config = dict(
    n_layer=18,
    d_model=512,
    n_experts=48,
    experts_per_token=4,
    d_expert=160,
    d_shared_expert=0,
    activation='geglu',
    moe_layers=[2, 3, 4, 5, 6, 7, 8, 9, 10, 11, 12, 13, 14, 15, 16, 17],
    router_score='softmax',
    normalize_top_k=False,
    routed_scale=1.0,
    balance_loss=0.00356,
    balance_bias=False,
    router_noise=0.3,
    init_std_router=0.0195,
    lr_router=0.000357,
    vocab_size=32768,
    norm='rmsnorm',
    norm_eps=1e-06,
    tie_embeddings=True,
    optimizer='soap_variant',
    lr=0.00139,
    beta1=0.95,
    beta2=0.95,
    grad_clip=1.0,
    batch_tokens=[65536, 131072],
    seq_len=1024,
    train_tokens=1221000000,
    steps=12651,
    dataset='wikipedia_en',
)
Below are experts of layer 4 (counted from 0) of a mixture-of-experts language model. Rows are named router (the router's row for the expert), gate (a neuron's input weights, with its number), up (a neuron's input weights, with its number) and show model dimensions 448-511. Each number is 128 + 32 x the weight over its row's rms, rounded and kept within 0 to 255. Numbers have three digits each.
After each expert's rows: "mostly gets" lists some tokens that are sent to it at least half of the time. This comes from a sample of Wikipedia text that the model never trained on.

# expert 3
router:152109155157135123145125107072132143089118078131154092099098176154196112102086138178144115128131165157107121093141072118108098081105161150124168133155116107102148162149027084190182145145072105
gate0:168139105176105184110081094107092161127142108129113131148137091144139172099161162081182121134132169100100181108155100143140161108099133115114073109084088122123113163156102115120026117181170196
up0:123147181134147157165095105132084105161166177138091138140169123155117087113114160173088122138119125120113121129106145161085150176116154084086158181120184058155115117120168201134126096121138079
gate1:074064093185155135086112151104113110125159168152127110103090058122102132057119160192048062095122119166158105157142082077157058138085171162120133104140125120135145144095152155108151113119158149
up1:135098108136115085190164060138110109127084113102125148131128135130142152140114130098114075136175175172189150158166172170145131112136101120122106180117123087149154073140125135143145097120151145
gate2:132150157176172108108172079111170123095145072155067141178157152151181136127077123128178114161174102107151127153129158130142118136146138131091141115123131109094108113156110139119166175139102166
up2:165124116148182114088135118119125130137137120108059103142188123156111093117123164166114068190126120174153109153132115148115142119179122096125068146151092100103146068198103128179108129132151090
gate3:157127132171151143136162092101118158086112109152120137149118117120152118154144070094110090112102133180161133083123186120139078172116089179105165074128118137140120101121152113108072131113113150
up3:152144117149130156156153158079150142148064183122124109123152117157188173124094119130167135119125116159140120172072161156124084108131148091042091122102112116114127156132171118104147142108110083
gate4:119098137135172119115137124066153156143023102124156135071152167105178105090139130160145148115130083109099176165106080100118111147147192083120193081157069114093087183085081068176105115110114128
up4:155068085182099145118107098103100100062097202150131145102185119173148124151175103104153142126039113130136099151157158115126130136175137102125142158134113114119096097039061072131129110121062141
gate5:122069114101136150119101106103172146132174048133135122140182131148144070143135114135110147108131101103063167140096165055070100140114144130186136142149143105085162091154111140093133100107092109
up5:037131117176061160131175163126111079113117131134086133121148104128100147090133141109105124085117158113135114150140131155130131142077156117125056094152085174106112165147116125138140138152127124
gate6:137113089139181101139156128188138174143148174094088117101126126163130139068149122130082118157146189161141169120191074126159113114106094122159176139139066134095191168145103158115116107087109151
up6:091098140107137152122057087097144126163089136147101146103138081133175098114103152211174049098123089127145162112164116122100100117146153117100127145129149130106101114095141138146159144138154121
gate7:110210074126180060097123099119156104148167128124161119184109103168154138133197126067134098139150098137184153130110156083161114106162073123138097114096185102107121121078063145164125150088112153
up7:140163097136110113111161113139168104141111108104110144145150130119162131114180070085131119122085127209183134105099088092140130156185183152132151131123136147135087151158118106160098141088170164
gate8:124148145185166183144147130138161140142204121123105181182102053098097152110159077087080115087143141117094128098176147184105122153148117099138141093148135108115207135083132129120153098149123106
up8:180143123145109136132159085126110132159112075131118112146085109094127134123135180135110097120160125115125159102110058138076206157200096122152088095129149160166107157132089100103118113105121127
gate9:124130111148126119081122160160142117135151128102119152106060131104117140162107156122183127090152097154118053151078120157167117149170113139068149121143143110135125097140154171139101121106102123
up9:095127137104124137127086151143110107184134123133102100076070088114128174147129101137167057169119120087078140142161047155128076134122130175087118089103107107108126079140081150136105075092099148
gate10:163115085083091141160104094124082159095103149131132171122130134147040125138111114133097125109119188086140169089096166177151150165130122121077108120133106126154136127108110144126181141090165090
up10:112129150109105118069103126121047120140137077141068146142133123110180147119129111135111182133159117126144131176144130178121142081113105135174079142118091083120140122149173151158115090116131152
mostly gets: " and", " or", "),", " &", ",", "\","

# expert 0
router:184255146134186090134097109151177090134075126136151093130114150125223116168126154135122164073141133113122112071118077103134116121130100136119067105126105105086143099139139220190144120102127109
gate0:109078147155148082110186119153136162087084104167060167135109123161144127150138151123151143160115149163124153124121065122092125166144132195158105118134152090175089109131087128135076122121134151
up0:157187154110082062109134109151105084149096136153160147107142115130084071087155158198152099110123159167154084103178153104093077077128132131145124141100132152092142089129159134116042135141179094
gate1:109180124156108156149119131089102131135133185087184070175197125124171089111088123126190185172101050087127094090133102139123126166138119131143099160113125176119094117119134156148121135135142170
up1:156116110072109130091168090113134102095128112133098168153092113099156130082142114105136131184141109142105122141115150131119104105091156154109159158229074088130144162118140135119127169173186156
gate2:181162129176160147113158169114173143095147142089142097108159084146167116149102117134135094104108133158109149079113136129149139175107135090144146071132101044137115094145052140173092153135095144
up2:122158118167114205132177141057142105060116164181118149114173167143149125084128114135164103093113109167128075149148109157124084107124090137131159125122152136087123138119148198120130103166077085
gate3:157165187154121150129136140110172149141144112124129124062073117130128088118099119141202092163141096115183139145101125117138139129124131139106118167131111125105094101040119132157187141161147123
up3:099148127145136117125074128154169091145088139091132163098147092158128106180166140115133139134088158110137120113111122090082161116134061162122065174101150131106148092080146136151143121187143156
gate4:124158076102158101131085107133163144136150139129136096136130091108129115136143059156143123161066113168111125114083124181134109150127094119158143115151160101118188069176133137111148159131098179
up4:060097059131150147157172145149077129127101092034091110129153132096097146154163120111138120130121101080109095139102133129115111145101129120112095097147148121114116112075135155178092118121158110
gate5:118135115175126176097156151075158161170130138142117126126131075104173131140102094165173116125136117072136082059121144163169127103133152142076090112164144109129118142096106114131146117124105145
up5:114066124130168122056151101136094146133129145141168103120115135128162189108126192145159119138097074102137144130075084128142116172124137116128183100096102101096141179163135195118157088070091109
gate6:127084173098117181196145156154146162162134189126130104128144083125170099146108182076120111116071134132163129119122153068116141129168126150127108152083094090104191120145154074171170071129158179
up6:122112071105125119083123152140125126097073104118081137225171118082121073150185164171107069125137097160096175088070161136102134093118092141178134121084159183144094135117128106057086152127159134
gate7:135136179123153148166130108157098125122079170126044144165185106127149153139131111135136146073053176104177121150110097145154094077116156095123158167179081180082153087154131146122146107107133144
up7:076154149101164123082096119154126134151050142131161126138124131147141127104091170115104069142114116160136096106115128131103043085106099125094154112138083144159158137161096107145128070142140126
gate8:186119124122082139108083154120162086155109099128138133096175169151174147091133162143113132102120123119121116121136123149123090074141089140126132118084175065117153135110120201130116145122139153
up8:124092131197087117203152144086100127147087159098160108158100154132177115076137112120125126122149127173143131158085074129096129129160169104061091189067145134135119080191153159067112156130040161
gate9:119215209119176120169105116079182098130167083089156103107086076116103141159088149132131091123137126143190081115191136180126063099143098134148127112158158146129134128134122130146090139153119161
up9:104135073098083181082068148108165124122113152200104095117099161155158143117110140112040172144103110109095096115144125136065090132129116107116096108090167160107124169085195124124169166137169136
gate10:092153048151116159103090105130171130152111082114147133069109170144103145124057134145151087109090156111064106190160135111110105097119133155146136128116131076132121122115122165104093130135159123
up10:186169162162079095119151065099115115168142157097097092156145162117119167142140127162146139121171148160113170154079077135148153075042118156157119151148171157000070132146121108143066134159134136
mostly gets: " =\n\n", "″N", "′", " •", "=", "″W"

# expert 19
router:111066089162132125127085148144144093113128072072111127178147107124136134083175104129193100146130116193234113102123087152054106092146136120131138121131105153120180111141142109110105102108147188
gate0:141147148104132154127081134108109126091166137143146132111117144059161141181097107161139163131129102113199110104173124117096168161075165096171123130122169146101135171147083113108070114166096094
up0:117120077105119106106074097165154093166088146158181121064131141075166146197139112111077111143133187151218120150133197188111125053153102169131140127170129141140157175120169103102128142130160102
gate1:101082110150144127082114145110112157117083088031115084141159107125098145125120140069166105161135164150135126168157063112077133100168115114077076130092088122162141126141093089140090106096134101
up1:069160146149111130121158177137154152197118108140176141136100037114158218132163111117134083128116107158140098104217085111149162119127104189158097135130138182155130157131143215128088101112101107
gate2:100070101090159134087104118110162167172130114085118136055124110107159182106114127159134124233082092124117112097150133137101167093181127118124079204130143119123142179174130083170168144145111117
up2:161136091091096097120188177104084115141138127141163137111142152166124121146165124148119117163150079098163151109064093117068073108099153138154114118111105106102151085196161099143171166108145126
gate3:169077102154113073117190121083104096073126087166174112109170199120130116091125115106128143127120104101173147099156192132198130133119140097119130118141114177184122150143142140137116110148168152
up3:184191129103157153152169128122153132138078166065130189126096092146099118124144101118093111102141091082110114211105153124141127105137075107081174140173189128115144102148098173157118150118135136
gate4:151104126156195119159132110172139098105081155144156094100129079169161145157104113047239125091130165049169146098107177149100122179156099090080123112096144131098135126140133129142112125117131170
up4:062150132135149169143207140134124127115093154138061121140144074221058160147118116121200169134117145065089160127149179144123168184135086145115113095157188110089132123161137120121150121133110131
gate5:064236170138140145146176078148132071131101128125135107094143119119125083152156088226160132111164101118126112143126133141141130091152157098075098065097104175088058148147181119118131149128146119
up5:138100074144089113109188145135159207135151094173109062142111052184124175024032072119124159123174129103175157132157108130135091122151110147117131147083164144139151078183152125121164126106148128
gate6:141143112129121153156106072125107165116154119137142118112069119099125169163099126108087134143133108124087154100091143159097137103147119161092191133142171166080112053146160088159150172059107134
up6:117139110146163160152162126102114145158142106060128177156104142121131115127129100116146132132122144119183188155146147144151086167102126211177172123120125134191144093116128142113137131134101120
gate7:119128125125126134141115104127172132097116154105148182176151106110096090140122116078166152110047113154155073183125163130178128157071114088114169128100098110163119138126158080165071150087130148
up7:159151162135138123082186132165207059137144131136105121182139116118148088177145163132083126123122144112105117134131106153119089155138117134144122125106079113147099135099155094151149086066168127
gate8:155151134136116151156105107165126180143130161155112132112103152137094163141127063098111132122106112154168112079170162106135154141094121112148122074085186185206144151095104171115117135221119131
up8:122091153136162167134064120159108120117122153130123152128131155128082142148132113116136102148098156099142084116169128170127125157168098154105209088114117082116163148094110142097157184147135139
gate9:106159106091159158080126174169121154113065096122117127145114099071150122098142159092205128131181113158158134184100123105135138093079070120146071123100138151065095146108146126120151192163121112
up9:119145122073218110137099091147086099153132080109126102173175131134143145094122132110167094127106089127151174086140170137149167103173076130162097176157115080147124081104160127147149123131074116
gate10:094166146132102095127159167132156152099078194078167146104159142124123120122129052144143134179161114155184116124112126092168124129183107119097087137141097096093083177118124096129157124092111102
up10:163112179134103138086179136138094071106112102167053147139109127157107138101125134121134127116121137150128194133115179119101126132076152091110126106073123135084180098114053140119126194141127168
mostly gets: " Ricky", "American", " Russian", " Spanish", " French", " Harriet"

# expert 27
router:146130059174187116085124117149114136173137122169088162100188115120136138099151057132144077141111126177102125094143132136129048058112134084141157083147107150093177088153117111097104150131179064
gate0:132101126118144126112145142189122092129118110187182117135124141123097155112123133153159120149097153088145178148126118074155068150089162119083086194155026153135178111164119086069159058085162059
up0:132144120101152113201178145130117141083175208156094105131107146099177159096107079135155172158151147110089142098145088155108082162158102066147099146113163070069128115118071143200207165101097170
gate1:134174142141122098107104154111122106131099143153139168118125171148141160126163109120150156189195080096097115137103152202094094108100133162061135153053089170122143170177165054110115120132184134
up1:095118175155167145148174062108128163147097168165098165127090115140105136080226147112119160140076130077114122050134151108132131122160133077119097095117110133115120131135082091121141088140148123
gate2:096100139077088112113150168079144096128131125166168089130115126169119188132155186121157136182128098145117098199146166149129117062098150038117107107084099041082110094130088161094169149137166147
up2:181104102113115121090175126146091132093128130075151114086064142175144075054159158210093160172134150183184133149173101117117136114171127152133157156130114140151137109143090185126103105104082143
gate3:179151133143203147121155181099159095113125130093170092110118174115125132146132117121171081172110100125080108145069131180076124172160121079108135117143166099145099137154113108136172135102126141
up3:120105134129124165095101141165124157126111100137147169145118175091150128171168125162148139141163133164099112100113126076138143129138166132135131078125091086132152111084185163096169086098143135
gate4:138162117111179101119053137177131176149101109117135182152129134124036133156085164187148135075103164184126164118128074135147095125117152153171082097079141103161133122133069083116072151115060113
up4:192165107209154132095143158163148098144119173077062163092160141173132139117135182173120153170120125147038139112151091108141164124213129163100122109105122170170114124150144109061103139090147094
gate5:145163143159139117072113130133138109094132157184111120058158095131115150121185135149160117093100064124121104166104114124135125129125133111096165131098178144098136143088130085057064114114159090
up5:172181135090128136190136147148116167102255155079131132177158118132149116119075124092105115148120152089142142153127118083113128148131129106227115121134049157124127078198183095161155058120102114
gate6:146137181130128116177114140108174151123160070150169195093147162125055096151108134128075145110127177119095081109128098125156107130205108128066178119146064155158120151102140130116109131063130124
up6:125142161144168138144117186071106146101191163103138111130081174140119077129120122151133161113151120086113145144071116156111109112174121171132093095169124082106145063071155194055089096141101163
gate7:078215118134122092114119096098096110161073157178064084128117064132130157132124186106165133120101124131145059139121140105119136158183174127118104115137093100105081104113100061157107105146173124
up7:150080143097171124076102161127124145107160110148097182096091131138161108135124157111176103146104081154109116125092184163172176114160133149079116081149145140090166094155125104098149086094159137
gate8:160153175123120106137130135062125163082159107166075195170080188096188108097154169155131128121065143096117048157169087170103137204150118171134092119151091161108106145105088100102167115024163133
up8:118145139130113151134107085132140168158143084142064093139180146155073134098118131093083170136194096109132151146156145093105109150117129106113147103152148100062115116100108100125126128081130136
gate9:181124154141103151123136150184140124151204113153152169120110154140105120125111095142101174111123132141136150113087133115085105100127137084119181145146060125187189100155173084157082105104131133
up9:141136106124104182085121078110083086169146123146174096202158157083090155142189128120086140123142133113171120098160141062118118145057142093138102182128181083119096152126121137107092137120133153
gate10:190176139140162113137060149147147151164119157098134151078190200079186111116146081133058169154137106137147152120150102156116122136153104144128153079107103121129162127090125122107128131177153143
up10:189075114098168126147106124150086128150118143132149140122126090105120104121118066166107131181180115103040084117137163084085134141128192109133117103079064095136170175141153156113140130161133064
mostly gets: " that", " Smith", " what", " how", " Jones", " De"

# expert 2
router:163140120109116156150169104135114131063157105163107167108090131164109188111094146123097114160126074184109154121121077150144171121181137135096088128144102129176119166058109135089115122113135105
gate0:119078126147140129112165140157107183147134089118179091080148128142102160150139097111156112089091074180143128157145104166145102022186090085159161077137103138158140109071169127176164132146167170
up0:171124177151124118109080121149097166128098126174136124139137097099125066082117104138189178136150044144151134156110132085116097192124048215083098127204144179199128126168113101179115129134134069
gate1:151165111114110156098089163124137164160126144080121140131104140119147075110116161123131145074136077145175123130162108182062159129094156126183162090107164084144079055167157133172103155167159080
up1:104133131144082168132077104140138128127159120124144164084135166139118117129156154132134122150125166154158124143099094162129130125150093136130115053075139124139085120234087077145107045129166098
gate2:118135109160099165129136104147137108069145146202150141084187212109138108144122114179211186126206118086062170170085185127127187086125088132123163123173125137137163148098115108135065098097153139
up2:105083199116112159084170171116142211113166089115081108134113103141177129176154131149145099098177177139097133147129200163135148120107127156072132154171127146185086138180061134193183162150082076
gate3:097154117053185172127111107067122102133144115126132086115157140174157187111128109084154107144104126110180121100094046127096093124182181121114129107124156139125105141154103126103059125082138130
up3:141093163116097135099129167178168158135208101141131091117100163115100116105109111089103077096172161093128202151170145147131150140098080167120158122121127135121115172189084085140109175176135114
gate4:135100109138102161111125152127143224172231069132161117091163125102115104126108156170118122184152126101127150125149089174068194111123103120096120153139118098123149131181155162119096100127134144
up4:108136164156136122150106192164065094136132093122173075167080170165127143114136143145090076131197129070123085119149132135119102121085164149070095141107120143089132173086147149103134072148166179
gate5:086130143112119133157146186110120144168160150147112121121139123151126128147156153093142152095097150150108101166098144122112074085132125120175126118077121102159166209095061166067153138170154117
up5:150159102130123103108076115085118122190106109083113149129104075148119111127168149179159118140167056138138141112128123149140161114117142131098138100134109136130114097193189065140133114099149152
gate6:155178128146144139155100137123106127122149125156160121118147135164152151119107119069145157084139122107041125163115144107090094107091143118163134113119103191079118134132098117105141158132158094
up6:103124141141156075120124130134130141128111117138111098115130148093126045084105163080113156152128086149049137172169113099136115148097178156133185143144104130091132078148144168165181092134129176
gate7:069102136157097125127125087107169103171085064134143156131086093144169099076109135183179189111100145088122136137129102126094126215117145114150103114172147173122064127135126134154134061118163145
up7:068099079153137089102093118087180149164175141112135106126133124093108080130174140101183120140127158139129143192146086137150168176136096108102123097208184103128163088197132151119072106165106159
gate8:165151101112169129112136109095146141187080097053133177114093112125133126112180147169153100074183100153131060091107087144120155120152156087155123173179103156170105148133151142134111145142130183
up8:107171152004160155130128144093108206137109145145071108087113111089126156123105101162139178155140118171124068092099124116123133139088116166100147193148165107161053139095095065120095189165083101
gate9:151129114147106091126082142072115149152200105118137159123067140135156102089103084154115194099180105130202112119156116151085161150065129104098122141158104085120102067114126103141096131149126113
up9:155094112136141137176152197120106123117119113095114168060102096160106159132128150136141125141144094114084106052095157099163107075127106096123105112179094144156102126154080111041157128138120119
gate10:152198154081108166101110110193065145074134100090146075113112102117121108143154114059133149114129123100133144082152134074099100128099125120092116116115114105169074148169178134151098140115119165
up10:132085124111091173133117132108102092148190126156140186064061123130115130155182197127096132020121126176151148140094106109121117074171106105081110124143128062104047133190142117126142181130166167
mostly gets: "°W", "=", ".\"\n\n", "°E", "Personal", "==="

# expert 44
router:140121164109151099120159179133136110179106128134088160114123128114213147126088152172139136162101133141154130087073099073115116076106164104104107134093104124103128074139120112097113107120137089
gate0:138101093130133139119164116067124138121135124068154110127126121156161138109153089117137110145140112163168135149114131154191150160101066045158143130134179139155096128111097147172111087129127127
up0:125101101081119105145144128142182177126106085157093174119130072121116077108126136145126155122133119146114088154142120150128152138127154145093154098058193118118067130119115131104112107106092125
gate1:081107132170196093139081136131188150119120101076114102121149116117112168115104140164097064222156137138143175117107141209123107138169120119122126164075075126134169109068150098142178167126132130
up1:102091144162113166089134135134162136144146115119155114188091153114113169127145095165131136175196123184162137065180066129163138083178089139112122146149133125137149156189142150131098155136131121
gate2:118110154092151149130164118117136111118115193162093109096113088109135054129106194117122115177118113152188128119060144156112160142121140098137126172104136113088131120124121140160121113133155153
up2:113196142125114050136128161138164128091191088095098123092113165106133115087112071090076122119170188104180172098174121101064118073203173180102135136110074140102167179094153095117134137145138105
gate3:125087186126125138110102139094104170164109121171124052150136075059083112149055086150118121180154185120089090155069123165158130122103097090226147123163124127135095141146130140153135086103141116
up3:173141121124144122099174090131136130106106118164162166160104145121130129112084116128144125139119149065116127134141121130135074112085115166134154150146126154158074162145091078069081122110095054
gate4:107147118122140083127080137134197169129143138157131093146135112121169176151143124156150114152125177171135135070145057138092174134073129130070152128164112156089137124110144092101122163123133181
up4:133143132131106156147115136179145167106096139141148167066100044149179108087156203162189113130097136130133127116120183081147130098098126128132131141111098140130147199079144133140110125102137150
gate5:159146114119119140156144168141099133153134110143162067082103115110091104170148147111194037086084098110129123141137125098174192079125168190109101144152119114106131107129095091106123178113146168
up5:193130076151125071193133072128062170141159179177126122165079107158200113101090192106086123073111112153116112144151143077132135123113135119159149143081119124156141141170110084099123092104149127
gate6:080126150084173145119200122144091134083087127163093142098156150089138087094102152106139089108121129081123113173155125144116121177179052122114133145107171157154083167160158066155141112136084080
up6:115142119138085183137169147134178144120168158140082147101158168169120234147112185064130128123128127125143147077148118085173118123103125121143112161136093116161117128111128162165144122130122123
gate7:161140185150167134130175175084089138155105163041130096117153125129153131124140151119139123168141062090124101054091117135095085154129157184148075152167131142171199144156133067174151156123155150
up7:147104102099097072144160150122105128127108072119156083150105111142094115157148113159137142162134206146109072184083129112159093175049096141136143113109168113143168150143123132172140147077124140
gate8:156137095158124085163051185109096107117142111079099176139126164054114165149127073115174156095108096131129121094107059106094071095132142141145135099107136155154121107167112109148163116157201175
up8:133159108075140143096142097199099147133126110122134173165130096135129110160044135101137100092109130109045096115108143077151080161123125132139112145108079094105104144152131100118196126130139100
gate9:172133116196169148093117088145153098090171140137086143098074119117104187112121120047166076095114112147148087081125093108122115112131136138150164172119044108153094127116117115099150134138063091
up9:129078129124105129140118119133140109116120169153120181085130161163098134140148138128190116157102115077103174114150068180063081083068210163139120100104150166131171191127141109152141135110056081
gate10:142233115093158151123150107097180105165164101062122110217113148105117189149128200114190122159096129137140145124088086148134166095110147121095106120102094106038085142071095169152102125092094141
up10:175137113138139173151108131063132129136140170117123171175114145147177163082145112116113147089064142140170174189129151111121109097126099117152130075100078104127170131097133143103135112135038128
mostly gets: " was", " is", " his", "'s", " he", " were"

# expert 43
router:168099165123144098134135127062136134081121125094109141156131183182178138109112166113187088128080085186066153096131088122169163062058100113120120120121130102073131118112128123139152137146116090
gate0:124092095175166135111114119136162130146083130120132120122080087143174086128099125103118152226137143122129121193158117145143107152091095134097175080171109145166181087079131093131153144158133156
up0:149132185069116168146107108192141117106108047089131138079141143131125150140192070155140158170130146137129088139145151081116122119138109122181185166082120150146131135100119170199119133161105192
gate1:121141174177155088160116067113084147126102146144126113098085168155081149061119172113078094147111112147113083169113110143093124158201100098149128124086146149151127198155076146117203076123123199
up1:148110107109103071067125126163089177134152151149125121129178110200161168128109123105136154162095095103130146119169124151146142119116183121170166132142117106117117124148128086103122189149095125
gate2:047152118111105137126141163138113146149115115160140121124205164117125134152182154141121151146076119128154105177154174138083070147159169079074130166088096112160143115139084143115148100150082168
up2:141104143109120098082117112119103138167151122155112115117118114103164111117142138112135134127099109106153163161206159095141228161126170087168145174110107094149117097108146116168150174201113077
gate3:169098116098158101062110111143190165105137136108191105128187163157097142157135119100159154171142109130085148108105083132128087137101114173084100152104140181143150111058127127167104146148140119
up3:083114102163130144130134147119104149108100139111127104146120088094170114147128124126092054068140134108147089104154131107143133130096070080115083140153100121171114092169073142111145123114139128
gate4:145126118157096072145102162153129132091116161126194049148142131154143113097156144106099161186128164090116131150129094155071151119125122145103147134117185174163121086149074181085060130141123136
up4:158122113141162108093152120150189178124113096089096138092138149173147078101103169181136096120157127128156126114105131109126084119104144157126077125129109169120101134171127165112141225102154083
gate5:141096120098126112149121135138173114166172132195135153129143147155140129125120119141179096120132099067095123141159118135176110162102119116186076167113131193105170080051206145170132141139117078
up5:166122155137068142166149120138115108121159110160127111089084171125158152073140164094109071119182144079170144099125127147120075075126101061116097118134115126127081112123140150100114086099100123
gate6:156215112152128192120132068137109134108125108150113166157174135152147149111160180141165127142100062119116190121130130171146112119184105127104083185156106098138105096140124103158129099118085079
up6:149142136121126125098145099122136160073141075083150084153124104114144123104118101125186135094153077093121102175183072133158161106148088176140163161176112112144113149086085118132187160170116071
gate7:116108106117124071133159098155116149151142127150127131084161059147088111121114186102083105133094140096119108135094139090103073094156116172141133120148144089116085169110101055135079119113153167
up7:050134126137132083124158138097192163153131153143137125160176141126164073152182076167151119130104115090113088123139157090171133118120144125167133133092149135092138141227150097127173162167070101
gate8:110114141088152113192167099098162104149159102086162132146104071120123163117077159086159093117080102098161115154122148099128115125149108176139131162119101086106125140175120129155140117121102133
up8:115119142157106145144120096174165097076147107139052098097129114134103128153158105104122051134120096142202054139123059179110213134095133158219067134073164112102085054139107173123126197191126087
gate9:119094105088092090152114143144194082112124151094132163179138163096142128082098089148179124132064102143139191152097159085153132126094098105138129184107139090126131113112109165163152068089118104
up9:140132127159139086190131137092146155080180182169122128115154171129141171152101130098080092133118180154118149146090107114188148181209112147153141156109129130185127131107149145145110134115148133
gate10:145118108105117154112067158153181142141120078130180140107151107097194182097119145133126041120140125127147122117127117111155093133094179186124104120122141122134167103046167101148134123104122150
up10:151088142152062115096149114171180115136102134113074167065143134085106142106116162133147145062063147123074134167139249152117123134112171138124047097109143158106115152071079133141150126105132162
mostly gets: " was", " and", " is", " –;", " were", "),"

# expert 41
router:113153133105149135196116159130153141174141142176136180131206139113110120151122159138189064092131098094092131130101151158113087122098174139102135109165097189165146137076164089179117167135137100
gate0:108102101141154129108145100106207139112136109196121142158093103150151140140149131104110033122136128147164137108084096105067114115178181115207214116144142091086149146164102166121104131115099115
up0:128137087170143095092066198128018131113089177116107144086113099142139162129141133143166158041135149173140192153184181163122065122180111156119138140097122162145112152170171128107085137144150145
gate1:205149123102167117118141139045125082092127168113106127054157163110115147160130164147137055094119090135155154095092131141082164127102095137121098074148070096134146101104107092146110151107129101
up1:111123155179136117139143141086092167102135078079117110150112138146078138099136141074101108147159139194120132082127137153155119101140147092172110162149091119086162190112098140168146165161114125
gate2:155079110143120155113088158129087161097148113126163171144117155110106168097134133126078090122085111153244133205121096114135085137125133138076097103127099136121129186070124102166096130141154144
up2:079144116130157186170072117125125165112087141183113102055155114122053090145135158150205105103086126025072128041117116119110143099097162166115045140144077116130159073066133151126118134121130137
gate3:018097156167180144145158071120154127125154131135122118116149104133172077158127114145155152153118166096186160109130092154067116158101157160138164096130117107168124143109147098132150113118138144
up3:121116208096156199095149150136162098141138192106091134134111123083093078122052091133125137162069135075064131111109092074106146094093124125080135151104125132141137141116146158152157134184102149
gate4:080124144117102120091120147112146106100136093113156138095091089138122116074125113065088109117089178173150141142092114148109138142180117196121115090137139132123171103170133172117190114138184139
up4:096139112172170128088121134084143132108153049101146147084081109178127076039039119095172068104145141102131130091117140169112160123125141128132129123093115090153183125142135109105159093095147129
gate5:100126098164092137132072104129085144152143127127161109142101109128079110138136143102079093129075114201121118185158117103093142125133144132151140120140124063172147080160116102091164159169119171
up5:114115187109112132062090133175108162121130123087162093126138141189156138156145140109140138199148120218149144140174139158155166130129190204149172114194038129200106156152192109145105096147099122
gate6:146153149196138100107152092106173158127124095185091145176132122087109163173191136104136137106105145171096113097164088123101115112145137099113136196103056140148159099145097130133110127156084147
up6:172130119175131168114148080121095154114174154144138120151151111082121143149161198190168141083150124133139134148168136126091119132162158107121148112163205067171050187107142105126119091149159105
gate7:177151079156108080124146143196123062118130138086179145122181145158105103150141125172078115139157143140099135154136181127156188084120148091142112073146101083190117166139183109146121053090150138
up7:152182108111122082194112142150092128164117138116100085126100138109159151151121138091148187163098144100147153129123154100069186129098120106145128151144101128136151106105126073166116110134130112
gate8:158128149163103105102158123159094214106110138102168119137116162134122117103121117112094100113144147158151124115129125080116165127104116123186123167176087118112154169097105117147146097152143121
up8:154197141091135110175142087093129086113170133177123175138125104153165118143122177134141111111159171139098109064083115127075095068084141082121112132201138101096119124123103150159158107103133159
gate9:092075176092136120103139131082141153139132035134111114155077111104122107145101091217181105137134141101134138100094138064121091098078089104135116113135120136112125146103145100170125084135158165
up9:116181090150165137086142152168108150139138101143138147095091151132188150109104097098137152147116174166158125135186156081165138090146153173140129135192168080140128137121099061131098150090122084
gate10:154164090125129120099156148134121130154109061120160131138152140149100090142146110138138084121135133160077149126133155183116135144090134119113114080111175162136167137178090082114153172161132156
up10:125141142132115195077159138134114135120143155149178099089106122148066128116127099177139150143071123121139113176110170127094128180179141179221141125122090136113111141247116130091137098096172154
mostly gets: " had", " have", " including", " made", " became", " not"